python train.py --n_experts=40 --experts_per_token=2 --d_expert=160 --d_shared_expert=0 --router_score="softmax" --routed_scale=4.47 --balance_loss=0.0137 --init_std_router=0.0108 --norm_eps=1e-06 --tie_embeddings="early" --optimizer="soap_variant" --beta1=0.95 --beta2=0.98 --train_tokens=527500000 --dataset="wikipedia_en"
Below are experts of layer 5 (counted from 0) of a mixture-of-experts language model. Rows are named router (the router's row for the expert), gate (a neuron's input weights, with its number), up (a neuron's input weights, with its number) and show model dimensions 96-191. Each number is 128 + 32 x the weight over its row's rms, rounded and kept within 0 to 255. Numbers have three digits each.
After each expert's rows: a language model's description of what the expert responds to. This comes from a sample of Wikipedia text that the model never trained on.

# expert 6
router:139140171116148140100067068062123111153129110157161102140150114146060101125076186056127122140170102123161099064127131140134112107135082134141095099121110076156094157148142158184083090108143121129122107144100120088102132120105126155148095115051081140156126079171073159103194075088149150163
gate0:094127082085085121072111123101072118114125127153164089099161122105147103139069133113183189133150126182130117138095160129112114128108087153090181104122146121130142169110246111127117115153144149130067125132098153070127154118084132159094111175081148126185082128166133089140116065085145141156
up0:149107062126113133121079148163146111113084069076215165139174118129154153158093108158208175089123104161121130140161093088138116089116101117140143091096116171247127152130182151152101147110083128129171137152119162077095166104120084089110112144124168103103155104117127194192119095164088121170
gate1:149148127076103130121059155115128111141171096113148091090150144149098123060141140114153156117132094118145172151097121082129153168168111144156135180121149119127086123156124116168125078111174080087106167112160164165096077153200137167186096131133164186161127085089083091148151152128106168135
up1:104112115134113120114057153107107083093156107092138075160095146099120134104121163110150156168177100142124103141146164123117119138106101138168106149109126096097094150139107128103134094149146071148139176148205142161090116121160164142115113103119156171166099098100071106203136152134087133078
gate2:105150127076143119141159091105114162141131150167174080130126067112095132128075128108083161148152180109098141100069120108145157149118113068140177080148114124191133141099151181068159101131077157142087065158148073132148100156139166040169090136075061091137148110151101140109168065168172150108
up2:129165120059218129110158079192122115140145127098096112176100124149115130106081130079125133150137109186150098093084122141159119116145164126167117103168203145117087131078145116143107142150103100101102143139115099192072086144127122098133095140133170106117154114132216150164102135149172118114
gate3:183128126155124119056125151120108129141187130070108130096165136140159145126135160094111118036161122088152123138156106076144173139118108113120099139129145096182094104068109110151140153166164080137132104161199125141134091098128087103188134142090158127116106108112096131133155143090122113169
up3:089110111091105167113133177074168099121121101159175062144153155084136084121148142093133161153120112194108136186146158079162202113167097161165077108138146189149105162155102198118130138090138126106137160088163122127096124134141139109143137140093155112177131130152108042142124109149084165091
gate4:118144118158205116094137130113101116126109134093101161108122077148123209193096157143121131085079095144154122078116175118112143114152144076135140135233140119137133133113104101097131097115145091153135079160054085115121160093176145143186077129094116168138160148166158159109153133143127098140
up4:148181114103140159201138082175172108073158127172081120087141114122136151079081098140112103097147149137109206095063121148131163156103117185139102098113097140060079077112186091133123112133101169113144116114163114101147170133095094079127151166128101104105078131028147146114101147184057177094
gate5:096061118097093141090146118110156087163117082097127136153078089115133096160110108110165151138116125116102185141152092167166182106174119106096143044146142164111155183136067125139186156135124140115133082143154092152158106104086198135180122138108182125102064127176209137142093182100127151106
up5:067121129141160117156117116146103138117141152167158139162132121127094125122165079157140155120127173175140170170130151061138122158152106163177103218133175110113113086146118108068089089138141127138143103139116130087105117103132193105144133095085158120150146151134048105153104106141120083063
gate6:084109121140165097168103069159124151137178115123105127101173131170126119136162078074161137112113130144125168149186182149148153123075162157098168092125149210099134157067106101158097124084110081130089179137150100105101154148107143127154144149160130165109133108109081156131152056138103139143
up6:110133166117122178145088187127062127156098123120104116107119087142141148091123167166141093130151166131118073112163132127162105104104070130151080179091112124162080080156126141079194083084139138071180131120152080191097182143148109126108140157141172151135154168143157048139146213181111124140
gate7:135128121124156119061064159103088118108149085118132120163153102124078099119140106115113154113195173097132090061177117154144105152173144083156116124151167086134102127123119072151133123135102128179158082139085125197081157088087125116117120176088130099138138126108064076142123142156151122186
up7:103127129146097132085118146178141092114150118120141130138171104103139092162109172121080102106096191130117121078179152105153143138096156107210094106109110134147125136125137107114089095159092158132185170142063026191159124080141147112125121115106081103112180160102129192219182141193137130137
What it handles: Periods, commas, closing quotes and brackets ending a clause or sentence in prose, often before He, The, In, e.g. "." and ").".

# expert 32
router:080160148101147084149179086135162167129153109050124159068120074133088108128161078116047130176139129121081158112190107128082157098114120157138152181121091172124144063130134161115170174130174122178120123152142149120167201126104134136138126133070139198137129151119067161123094142175194104089
gate0:070102099114147073178170132146128097100070106134136128156113134054105111155154153162148067184130133139143152118149121101152177110142107088106122097119170159054109127110191082036099148164117104128123084090143118137133139173168114101192119101148191138138093156093117111117158107122135172117
up0:122102138141135203101119124101082166129199177105123159112165105176091125118102162122122164137159097141102068136102134099092144125119131134157102129119113106152112154153099147165224092147098134094124161150057126084199117118108153164083120164110069161161126098176175075129091112079142090116
gate1:135157118115099154140053169132152047106163147151123179112150195155142148148089115089122127083198103092067156118199103119132137104114191111150070112149120146154141157155165089147106175140171199169115093110140144128134136150155136146075093174144088161138138150174091074153120152099137159108
up1:085139092161108114120112105188166075130184165098097167075160131132159064157086123082103105082233156122096132115195099131141132135125164124181100121093125137183160099142138101119075144152174140156094134126168110109122185148158118168079145176130119133143132137171085083164093085132109221115
gate2:126088148159171144126140079132123092142099143152142087127089175137137141141097184141098104106132117122085153137142150081112157111172137102113102123089123145115192159195154159110164080134132084092115180120146105198097122174127056151154096160192084162116122183109125172062171090142135180148
up2:117139108168164073111138110211127094136106130147091112149164126097109073114109175163077124138086227121119144126152066121139141146133177085113062144133144148179164118148107092173147129118101149141157127133132106150075056059107089133109140195108096215134140178137058126121109144088115142091
gate3:151143138138183155164155120119125135063049117099117097118143189109178140149063105138135116115179080185143110153081110158134090109100138183088119101125126108107104130189134142165124073129104193098126098169131114141146085133165067159096153153148133116090079162157165154136096150114096164119
up3:103174123124136150167169109124129116086036136104147104136164192112127123113122123089111138110123111125135120068128120171096151136135143121091134075094121154159134136176101094162153080150156167137143078185189072119139077158192085143134152133127135108067088160162160149114087095154126153102
gate4:115150120141110134145204198161105130119068157111167069092121136066132117116114156125112116143153097165133120182130139117141165110075146141129153156116089142126134119114116093146112033137092140156176143118170101141131123097156170162147093170102105062120139103154065128152133130165082175189
up4:085102163147136126153189119113147163121192100128096172087146100173181127122102094106118099114132082140136083126107107100125128126154111118133131126176107137161156187096170103120131112159120094148151113107074172122082157135086098059125142107111176175205099075105107127146115116115149147098
gate5:133152125140112131124143132179169149082135116111177106120150123124140141098167197127108090149132171102147092124155113115141104103139104167183121121134105140162112208156139091098127093084124097148090118103174086168178123104120073041108098103131139161120124118147099152115089145122114131118
up5:099171110143067113152118152120134132098117096083132166157135101127160151142124177141087087142095131124139184108095139165103131026121120152154107137106143120137148166142151083104129105119094129114083158139103161131080099057163159088114078091128076143157166121139114126127095155145149120079
gate6:178086126159181102107169112134132097144140113096132163166065114142122181038183076108156182131082187036112113135119193101204118103120146180118110135164113198038125139118066130190164095107174122101077117093164170110092095161113160100121126113101144151126204104096112122098126145155100135116
up6:058170091138094123177078143162131197108117105167129114142191130113152135200124176165165121165146110113150182107116142140066084131116190026135122110136108078181104111129204149088112180082096124133141156146125080086127110082093127108168113145152110106104053113132140146164139139096148124160
gate7:130158151099089041173111142072086173147069080110093121105139119146084098153116137120092130121142114108163119075216103162078091147116180087118131113170126121134105146150119151137133084139150123167164080117139130161165143124053116092153101152150142098151119153109131160120117151105075127150
up7:140078107127036127162154075137094196148091068130144122128118173108119109107126153051140146146134134150111171128215100143129096121132189098171131097139138115076104126157110154124142138121147088172143157106154198113093133093084127175125085114141118131103087102155127153153112123128151080160
What it handles: Standalone space token before a number, after commas, pipes or words in dates, table cells and citations, such as July 2014.

# expert 37
router:087163133149174072127153132124102097093113125133139131166051122124124100111123112131151190089137149144129085157073193113129080145161104138108132121161155157151144108118166158144090083166170093152147147154071116133121184120126128122144112134140110168124126173177178132108154142153094163084
gate0:130113170166076160109103147124109082160152094133143148097152104108151078149046128130149162133154122154082085150122062125123087085125137105101062067154173138102180046164183135146132140128182095164097145101091100069126114130139144117147167095085105163108100126048138135065146090096134084073
up0:137115124176111113129079114100112125070144163136085121129180145135110104123137121111118153164076137128104112121128050069148136144119135147085150150106137137077094092177120113162135133078104161150218164118190127075120094124168191181104161167161154133115080145114130121208062105096122156128
gate1:088153113140132125128138131216152117169116122141154071072171077116109106071123142150117171104128086122095106147116143107122141114174124130159174093184168142144141097126122097115077102146197126108121121122159141115103163164107204123192137127063097149138150141182175142102119124087149133086
up1:066161130152069041083134144106143078172062107149128122134179132115201148075127163098150186151131101143104092147116190138121137118171063089144123210163127132086147082133139112145105101116148102120122151094134173142117113113144182118203136104140141080155126095166129142150138118142104178086
gate2:184196160078128134077117117090139171125125072100165139141139139136071120158134175138113140102085125143111105104163174126151110129191138152215155148155178148161122163054142097136134096119197152149156123121154155107149112152148139139084123103102104172182116162126090101062112118152149080138
up2:133121120112117108163133146161142052167150197127108087066145156153146130089133098174129131161122115092127153142112079106086124062152158105079100144107055134078153134221133178128116171110095195140104117184138127162142131138122059100133111126093149090108111123130205104197165121133095142118
gate3:103084115106126188090187137112142101181128121121070091128144163116116144098076167099164132111065117153108116148133141133179091136140202171107100136143108111148153139097138118110074093122117122108127146109085122075091096096123125078101080136093174154131161152085141182129083147107105081144
up3:144146092078106123076135182098109129147139168102083102126178154100102159157155128122144110136058095125155165129119152108226123202109174126095157170161080057119126093121082087143073121119129139147149122100108131107107137066097106083111066152082152171071173136095154144162108150125130094148
gate4:105086083143130177119147073146115124097101152149137105113140095152103116076089153088084123113161162132130184154079133122176129104153074191083174097098133138158105155116119087180132103178058104181146105162126129085116139209164145134174133201090086187111186162123176094120133083135109116069
up4:161152131086118141130104116111125140137059102163166088157152100162113083105112157127104166106154125153135153053116155133156108104116172191114170123105142161098144109080111126220116143119165070207142143125086152123181148109186121124094145149068108155118065139132107180134161117170147110080
gate5:088114128168109146067146124131087102135087114131138122184104115157161129111143141108121158129130094088150174136153165132111131160152109116161101141096138126175071145064070126171113155101127113132153150184105131105094135104092120078150172146146137167107151175112086130158172121163074112159
up5:131092124144089158115129102188131088148088118123026121168108112144141165064094089145049130130187128139147134145091130137145121178135158137132151144127159048166067165120101126124113144123100125047162120124078163100102140155144155141128173092191115149107107182165088096104132145121094114142
gate6:087133115146184090107145115122120099097158125146050115129118206115116138172118057119105086081086115139167094118122184093124122187111146109079162143142129169161090080132106159084145109169139053191100118097103126152122180133177151148070150158134117124109091116174108187137135154153117110215
up6:076147086169166070091130143125094124102122149142027093145120164096089149171102082114104080129112127120167092096092161077135124183127116087068098107136147167154092089172138139107134129163118087170122124044148129134153191112128131151068124156125075148110106112117072163107141160118104123174
gate7:139163066131120168108210185183078095158156099150118163081105142168151057107085064152129155108135112115169127170119200158134102110154136147158138090130119121102174092124169153073119156118120111113091153138141122122180118106180082118090145123163110162147157159166139151122164134149139168122
up7:160118115155129127076139159159156128106152132117176110110088180138183117121054087134123140075137108125166143152126179120162121164128127099169138184127117137067155084137118099132177162070125133115145127130123084130192166080097108139132134072120095154158074148085127174124132110129127093166
What it handles: Common nouns for institutions, public affairs and everyday life, often after an adjective, such as service, water, transportation, government, community, justice.

# expert 38
router:142143179161080134114070166111080098147150130103148091150122124095158104128158167121079197135121148122152117149110144139137167124136145092096123190160139081126084171169130115098095173111165092139109116165145133097097131167121162186135123091127087119097153060156083105155143164126081155119
gate0:124076122092115110174176188153151106141136121156106081136104054154163131125184170095130148133085075147198107129156148140100182124137138128120160156158098091103162184132127113122114169086167066200079114102137118102161124148160114083193150139166178120054154125113079121140106123066180077188
up0:160125106092119082086101150135154127105134149156097158115152059167126138106152132131113139088034112164126140146100163140142179066136118146171115147194135171133085142092133154164069131125130085108132152090177144100159083179145205077185114121128132072088149104141059147114155124192138092173
gate1:129124119168102104133094124059127080088128094097081139139110060123106191119163134170099142151108211150106148136111168219126079085155147136128118190132132100101195155107168121155127060181108057106108117134137156141134115133119114107109124118148121136098167093150167090140096154163153109116
up1:204114113122125132144170095135168118135107153188129138122084164131134074129110135119178141095162148105141112120105093161107132107134123125107154142172104119185144144096145141119140143127149110108066113171057133137102121134137073129105156188169166131088166100099139116145155109108159146126
gate2:173129165118084138147136122153114108134098120178106117120100130119153191133133179131201178060208100118141153178146144148128127116136138128130143082137188046084162157147127122109139143103107113138094094134095122117069085140090227092088114112092082138121133076057132158113174050183132098154
up2:141155122093143188132091140150125191125133092101094135175107150153131125126131171131098168157090182056123147115083141127167171132080130177128118125088077132127118079178126139130116066098145123151152108125152156145139104150096114162101148110104163092127131106166162088109064181135124149151
gate3:072147119143128163146133027141095149107127109096197095173137146055171123125103113068136156114144136135153148126093166120114122122163167122146153049129207150145154153099139113186165120152167124119139146074116171106073153125105145132110114141160107191152087109148136151179212127143130088126
up3:077126145146121108150093101162129156125122109135176170156172162138144152121035088073108111108128146135177118190124135144126131176184133160108124119138190173154106084101160142117086103084171110085105128124108121145088097100143168121109119116163094090196126126139098208129170145156119074156
gate4:177150131083165134113110060114087131142112104103175135133123124096161164110165126131071187148105217073099146108178176166119101139206085098136126177134114144146161111099148102180112105153162089070120145138107081146118154174160132115122162173170102154125137121182131151085096106145138167134
up4:096115120074112113147114052088110095105150105075191143183123077100144153123153120136116194096144188073101140148178097164113138131202134147141126196117121142123127137132152116147101139123160104061098112090133112122122138151121124086118149155159075188136141138173113125072116163142176187155
gate5:095110157101140134142155148068139159223100115123132137148144064128074085072114134104153080158138088071161214183153149133158149153120134148181140168098145177157152075109140115124118113126100131068178178154081088110127144155130071144138160147174155109118175159154129113141135124152175137087
up5:107105157141133150155171157111158186142158105086115122146133064121074120076095198128119065161085110111141202163145108061160145114148151091160066174079118127176148074130141127137119103110138147089179128145094120107098130205150140133125160140172124111123180146197101161119148139155170097109
gate6:128116120148141108151147163106150155170104104115104165132090175126079090120098106186119172155095113134164169117130106100144101094156133093161189154138140162076187141194061141126093092126161056096100132121120123180136179139134093090116138098153139101190118142097082148125127130139126100178
up6:124149195123129168090101115174162117071131138125115116124139094128146099107150110113073076087085142079105122109101136154137203099100090149081078119103133066171081097152174171147126100133150138096149130099121114063091095170097106123105123099177092140116157159162097097114126171157162158093
gate7:135089078138108195131149117167124125127184139107170146150152127097066143115142099123046158122081150108078098116091158155113103099069140142101079140130127122188124142151172155047149152156147154168120174118157150160094108186099179195119142145121140140155140112119112127127151144158151092146
up7:127137092141145150158121120147108091153137183084152087124176153151071130125169077114095136130128135115095080120126225123145102066058134169137080136094113172118137108145143127078161156169145146176139171086104116120151135161064137161107115162090168116153124091111112126139116154155148057136
What it handles: Pronouns, relativizers and connectives that begin a clause or sentence, such as he, that, which, who, Later, Upon, though.

# expert 15
router:156127130103137100137128155092130099114076114147143108123117156114125112140103126123169157117141186096153140129132092154151170129089096103164156166086108150121116112104122142073156179093121138102123146121210139085102114177161160128087126121087171085169120113152178143129112147165157089134
gate0:125124075131111148132092114082120132142107132144150109163119136168164102148114148086069131137141123149146119076114101195109158095130138125228132134101075096138119112159148111141119178153062176131049132148134146095100054127114072158088154084125074150077098121124178177097136125114119154128
up0:082177173149152151065114147099163134140138170139138100151097106117117108151167142118138149123062153092166113200083130085122130132093103129078101161161171144101080145113114071135137102093158113150172092087147138101107161126136123141123107131148168140153092138138052108133128119184127116132
gate1:075159139118121169116112084126126176145171137158147197111179121158122093122163109110181126109093113099092114139158144126122108102162111161201117153062115045120147102150151168121138129174166121173186126106107113080125143160133063163126107158088158128151121098150145177128164153135028141090
up1:113133121139121060098108131141096146161145235139177100109154165054128111148117120123149129166141140108114126066102136126112144184189142125155158159159113138094131112132117101157147103129131132160145099114156120157156128102155132075141186099108108073217118206145121106206187139194140139118
gate2:090135116066163123153125143082070187104127117112152129158142121132098156171142107104158114156068065101125112132104139125156083157163092140165182150172170066083093121082174112109155105125155111149117140157131149122126083187154156131106169159114125111179126167136125119118113103116120168063
up2:059103073150198130105094150116082145145142111060121144143149167086100160104100137091149116107121153127098149146091181134138114119118134116139129170073163122152119079100147118143120131135175089118125149120143112099177116067073124101095100131079106093205113096125114121123082178108036132111
gate3:116126181160177212118156133121170104200154123134112169111208143133110146136128086129118157097101150098127086125185135091090079167180086117092117147143118092158109114126148092110163160111105117110155159125230101057130158035140083142090111154162131175070082155144104149123153076173116106126
up3:165214166197188116151116099163146171138118183177082144121159164205134171107124126112140126164108099110135115144178174058118119153138091090174112066153126129183071137141139109115137146119109160102187133119138096146110193149122078131146119134113094142136067186106091114108136131167100137122
gate4:194167132097078199097068127163099130145172092151118103138165096085145111076141179117132165178141188157093175152096107121135195132135120162152093132112106133142137099103110128108116109141161104096105172097145162155110127074143125104046115088174158114165127201119155105184132056126149138149
up4:113153081135134076175164080093113162094130131136107173161112154138207121150175106128094057108088144066144122131182155153150106124172126051112140108188134105092158158118125097171106202121133155164133082107154093132145128129127134161152124158106133129102101079119098160106107154131086144132
gate5:058158130129178157124122139086083119149119114113074135112139089115134066111089151208116079114097095162102146142139162117150101096111106090124142053082177123088092120175098224095141148098098081155172096124162131069143096100137179120077158111115095121166122059145170106123143119165157144090
up5:072157132173170113099151086132152136138114164139107128122110112079131122103131135165073119095188121155105146143104099081142148111118120154139160144146136149141101156118133177171178201170170125150122172140174104146161107089138084077087191110129152175089140093126185080098069110194191138122
gate6:162128159127116082165117100126103068136132103107132173080080131127137107160168156138089132105134100153134131150155086145105134181042118134077113173135060134086018085134114148147135074107159157110096121127045157117136161165149145124137156155117068138186132106061128107162159116190185118120
up6:103117078093154151138156151154160180147135085119089116093138178128133127083096126079157130133126151197143068139087150073128129122163122090172103092102216135177161158103177113083106201131150091168195086148177096129138082145096118159109104133146184105073113141183132131091100188117098111114
gate7:104197124107130096167204143133121142102076080113134131169124125141139186130129183161148166100130099145122142103099126105151080113070155168099104160180077179112112138137135113153151109180168129161164150144082112140038128083107135091164147147120128143152188146165184102125092157144165077137
up7:143128123122126141144101130141110109173178153182114153134146162152120120112109135102106084146104076092145168099143168148111201128134132122175164098111115093170139141086128109108162099062142106098118100120159172169212105191156183100097090065106125129150089049073113149104148095147115122097
What it handles: Prepositions linking phrases in running prose, such as of, in, to, for, by, from, especially "Adapted from" in credits.

# expert 3
router:151063150126072158103152189078161131119129150114101087165140137165186118159137080115139110122163092161155171056091132146138146097101134187137094185160045115142117153108095145188151171151107132145142108095108159138115073139097084096133133095102087138155168098071174167098123115170108116079
gate0:135120141148108116133129114113101146097110134152111086093138103128110109147161150122082193159069078115101136149141072169059076098198069162147092141148077087127130124097145152101195109114155154125115131165183124155126081155134125136108131123178182157130185205175156097089174155126141184146
up0:125100126157122124116124097164111129150130143185163121060134097114130102147135199140199155137173150112093114117109135175084084079136102108153092146163101120131123143124121095136154156144100149146098136145108124141130097136029131133094095122104094146185209176157116085116183101132105141126
gate1:123175142094120157137175185146091129100102158149155145118096183147122164158145144155172135087153156154096119182104106140153106136092184103126119139081131146138105125133121153141123143122139091151092128133131201127108157188097151173157137089108093144129179071094099086144125187121153106114
up1:118186152142193071070125098127145139053159160147156107119136123144096147115070134107201106069112140178131179108097138057127147168115089099112118136068141175091052158112113141199203151112162125115080114152113142109158091142138143193173185088137128103106124146143132105152100147112116129169
gate2:131100103080079153099193123143148158122121086178143065168143122192179171112167139089153167089123179165101156078128119122160177092115166166148140149155126119120143165090118087135206157148144123139128129117128153091078112075154113067121136148090115087174160117168116091084165133175127147184
up2:122141117201164152196126166148160132173139214108127205105137102071103088126091125161088132138085082109092109174092172094145078167088114115110090098100116143167111113162130161119110129067106137115114110134142103169135144141057143203119122061185126175021104158135135122129147169088118111089
gate3:107097108120145145142096177170160107152056189101173095182163066116180053170093141114090099144147130103135103153091134138213162134130128103148154124134130143139129095153083133052142058132128138149122145135101068131134136115159173168059140129143111149120082159122044153134163116121141104132
up3:110089146116118087205135134181123118124042161106160071117139068160161118163083181137103092158156165099147176134107134122114124086158160109174104159155088141155107102154131134137086110182070142111108089090135071181137074162124147166108091039084148115161145145076097131114118101149186094101
gate4:121119128064107114146175131111068104139155097176112096105070152131178115139163083164161181066100121101124099107101086144124130112096191110111163194105126095116109181099059094140129068141124099039165130199086174163181118168138107131124161093173143123132112152132137162135144109135168101134
up4:094115103119171063104167149080141109143081106144190228170128119172090161156173144120101101150130120088158086161072123100107057133106142147096153127157116106126139107116114134166106072137078154144131095083154169170104081151150115113127165140115170095182184128117105121126074100139147171086
gate5:113091141139170161143135146182104180126140165093135115165141104132155128146115123184114113120086131122101181181065175134071178101163087116133080081137100114164083124086186115079183110093065112116143076158167132080105106117121146168163016136132111076181205112133120071075188122087120086072
up5:114139178171079131165137129107071111104163165105133080184114150137083142152136101113139118036123129144123109177122116118161124132102122147100128137068105125144078137124171128128065098126155120149134168062166141099145145125122085062089136134110066148060098130159124122113124149150114147049
gate6:150099117107087157138102134167185069086126128115155171122152133120147160146069104122170104125162158133168195114096153123101124112120134143130119101078169083161122214101064097115078150033157144146091185126132090115154179144105103132155119131152137091198108198089101122107104141108131110080
up6:087124096105143137091187088122145132137124112158139141162114148138165115077171154074115141121108171160098086129166132163154154094184106162157092101190101152126127118130117155121114121174165140146153107219115129172097112147151107104126146088120107161027141111140064120151125073105131129187
gate7:092169189117198155137089109138150094157133172098148107077150178100103091097160147143155109137071124113113102126098097089113098169170164123107077140205096106129158211138147163121067085133122155122152094136129098160145171135115119169140167082124081127134095171141134185131127142082120109119
up7:140086073131129139101164161158178086074170123089168136123061132161133145142118126119129139103046090105140143078077135165091063061107137154143114094146121169169089162129147128093176130115136146098171167087080154119122133122165115066116120092106133104099168151137106099171149100056166141136
What it handles: En dashes between numbers in sports scores, records and year ranges, plus table pipes and units like km, ft, goal.

# expert 29
router:154131157142086119091175115117160131124091133148115083180205095132136049126029098130173124184164100090126155120185149112140122177125138181126158106080154122135150080127187155118087162158125151177104142124090109109143101088125104171136133043151121132108125149145106139118077090133104115122
gate0:129082176154127206117140118139081092137153121101114166138143112133129129142140159163151190112095118177160135059143136119124087133216144089130119145127093142107052117137123132103093164143188146102089081070122183139140133096076125149091121145133140144132157141133156160067138088102099149162
up0:127079169142126173123135134095122100121111132105127131130101080211105081127065093105168168151136137153117144110107087123150105140160156109102147146114153131129113151071116178131201123144136169136106145094112200089170124127087138173047160174085039156149163133103164171088109124131137139122
gate1:112050130136123162172107072128151151132083124175178119080144150060169149199074089183154118122124145122105143093162132086166145205092170149137080144153148161182188131121087110172125092110184096140097122118106174115133139109120109152130146115141090080109082114149047135135168106124149151094
up1:143128157158084127067150167106079111124137155128128120141097068153125151159169109182087123130138084124129137145118122192083126099191127085138151126110173143098117154102174144114151139110090131101180165168122069181121097119174174086093080149076120129118152131058203163119094105185129131174
gate2:161156128109112060125129079099120202105106096100086125107108145183154109144059169116095119189115145083115197165068107180082091125136099094064176152110161123146165111159114147124174138109102166089144112068064173108134174143103106154108110142127084094102156124098062112146116159082117054160
up2:189152096087157106095167144128119111118128111137090131118150084128109171139137139116110146192063161119131100087132132173108149059096107113092112114091103168098166124169199099173085183150107103143077163090113156131089119141199164115109128127142166080129131106121171089175092168080113081118
gate3:145071155117120107102106128135129120120032134188155127081086093147136067153080084082174135123151156104116099117119093122118115121136115140118155119106193123086121126116176084141141127159102132106102130178141167178101107125131210120086147121125147126119119131145107119123124122141163133155
up3:060199122089098174159085124079095143096150148112114164179143165102145162097121176174079141156157121153108095197108168118143131113091136105099125124152062163162174119148147166115135131158177139171140086102101097115130183133119080104131146114104107180120116083142161146129151097147131126117
gate4:096128085103101105095146133156156181133092115126149124166201146092094149141140077072110164139116104149040135130107136090112100125102107146144093095158137136177130213141153082116073119163137110092104110134113101125139115185144181097151154147142108147078150125155131043153181161189151082061
up4:128107057102140080107148106149148166138142126130097155175198179132137174139145138088120139174097109146066158117151122088112098094072101137174131150178091165200112166137111089133091125167079097080112146179086114143126127190124181118179184171092142130100115097166081134110145162151158143081
gate5:085103170148084119118134142163138113107148074166074168141168087113168133093092154154125201091084120092197110170193150157076164138141169148127113150107140161197126123147066112137136112098133133107181107096139091143139089154132151113149124096149145140093106174162140126099090088134113182218
up5:122183073066154177102199099160125130095128136079154164071122173158075113126100134123152110109100109144132136130094176083108113103108088081150087140145134104081083130135117134132127122116075161148135161147095102170154150107097188175151128163140108125092145138131105103184091145198137103125
gate6:163156112101140122094133116131124112129177126130099165119125096180113096089097091153128088185124147125089140161095123154145081125099144117048128070137156156082163080134113081058142205113057117070075070083159135157144147103097161141163132138135189129136123167165061131156138144124157216160
up6:152198120096114085093133146126148184130173121169054159164124109167091053116104105126123056157130130147138194139137128161109140190109128142076122097129086133103131088134121056097127158137127123126057150090174160144170158138093128098205140133152160128160107183191101143151148173162187179162
gate7:126189111079044121141092167124171108109069157083157127147171114183126115198068068115106093123124142123082131105110102122123096124126149156120171055163082152137108162137151095142134182117143102159097142120100118117110090104119128115131119082098187098133156117138046114161130127143146124110
up7:126136121085058129131119150182152086120067179061136140145161130185121105197057092124090107102123165149099115068161152104086104149148152142077146072141074142157144127114132126107131165159146169168113145082096106081106123089120140115109138052095171110087137138152038140173128103172148145112
What it handles: Hyphens opening lines of infobox-style lists and hyphens inside compounds, such as - Born:, anti-imperialism, COVID-19, plus table pipes and digits.

# expert 33
router:137164118163167101137198096059138178172141113157119097082140059091134067167138118070133110101123148117160141174109130162083113122097152129154110118107159163101153097120172117148111134105171120159146137146113104062184174085096129103126137128118109161104119114176065186110118101078071111112
gate0:178138088115124129143160061141139110135108091157095075141143113138104105174140138140167108095102114122144102148134160155111139102028107122193139121073163188127101124134104098134151146137144066124069156077154176106135188114103201140091180145101137076141144124147039167082153114152102096150
up0:108155189125116118119061185131093097116098188140117130123125198155169184080154090122130119150123123153121152111133148088177138155196141141083101113153139097113126135104150157142105091135097133113158087152102098147126065120185084130104114138138168153108131139115185116171074101141144168065
gate1:193158123089143126106113116134114133115126092137128079131135111115143155133116141098119159159151169154123070115129122119061080156112124201171162122158088152087163153113149173150129104119084009114186165100107117175074183091160100163164185119173094145144098162096087117158127144116106148119
up1:110119111196126136146194124071126138142103125138134122127141129122108144110177124158118156067112135158102177155110113114201137101147144096120088145079137136156096091080125080087170107100207206121097114147080082050150056175160165095116157150099133162133151110101106097144146117167139142138
gate2:158169079111078128080118099047081107200108116147129111127155171126179116155108155166108138138111123118147113117168054146126089135110118120098110126163099146104120088128125148078138183079142128078111152158173042158185167108143083164107054121152105156123098170158093170205099157148100148140
up2:166091147137128128121108133149170165081112162095080153103123128102043138096160117130128093155162129057144147146077126123151150074143155152106162121179142094140101174112146077136127145168083173154169148130133190132091149140145166120152133104108211105053118108118197079124196063154106078152
gate3:077152112143129132106154083126141196119200100149162129108180090104103161135122142078097161131145142080112097153145103166152115190071127076146154093190089141094114075090115157079191108150139164114107163105119154072119134071108074179150140144110099132143140077145091121143152145186152094164
up3:128156079138130047152153077084141138117169111100115106098138170145125112088150126104081148112147116073108088127186097152108119184152133084191122115118090131100074100108068151096118110130186116110092156129128146130133111115119153114158120130104126149134130092140102076146124202188167140159
gate4:127165140126143100100156134101121115161125148123130093085096167103165114176130087132146127126108142118108161143130111123135146069095169061159112144121137172136164180108109116153174074113103096066104168073109138080137167108135072075126146134108150100109140143144067185089159154115094156113
up4:112110104120143082131216158114181112158101102151158140102169137099113109093153105164157155144143133067168075111093120147136152110161112182108186085107123112126158180107128136092110164126092116131080128181143142151117088138098096147144136116122166095156083105126113109090091124132155144125
gate5:146115139105102101157139131074139152217124129148139109152125117207125053130139131077107109167180108089092139184117134085120161129126177162178156187102113176087054161112128143121170195126057131160095196144141136138111188134135128128124130105143080162149148120193055105167128126068122171072
up5:159128173144179104134170165107190129116157137145115146145169091180165127138121147093159154180159060143118125197124104153134135134096102114208159111156118139082116116130129114130139192165109107177127175175142062149118150142130123139112138099167135194123089131106110103177087088128105166100
gate6:115068078149089184160136130161060103098134077105141163138131121125138146084154133129139102161131158117153150130163144085155165119151135139134148116066153164143106130127161129129189114185090102163138174128082148082121100115099123092105133154096136137138182107097134140099209108117137087111
up6:092176197061109203118153133130178179152113143108170163105108147126168158123110170111150148139147153125130149098086132143093106090169162153137092089138130122166120150174072165096167082180107109115098149075137092168135113148143103189109134088141144074164088178144108147145127157097131113160
gate7:142123131155106159149160116108085100156140137139137143159117075124197095090139105113158094135088100126135140167131054142156150126094144176194128141142110150114096076086104124158117111130122133154170150099094065126112185162144099079140123127130141040131119128194126131152156202060151124146
up7:099122125107116168147140142127122099135172163129071135145121154130173100143101113060143086193093124122084152146158144162158151119146091189154150081142158162128155074084120111120101082169134140202161157088120097108142160116145117151117114143057150053117103083188105124144136218077100110149
What it handles: Nouns naming creative works or media, usually after the or a, such as film, album, song, series, television, book.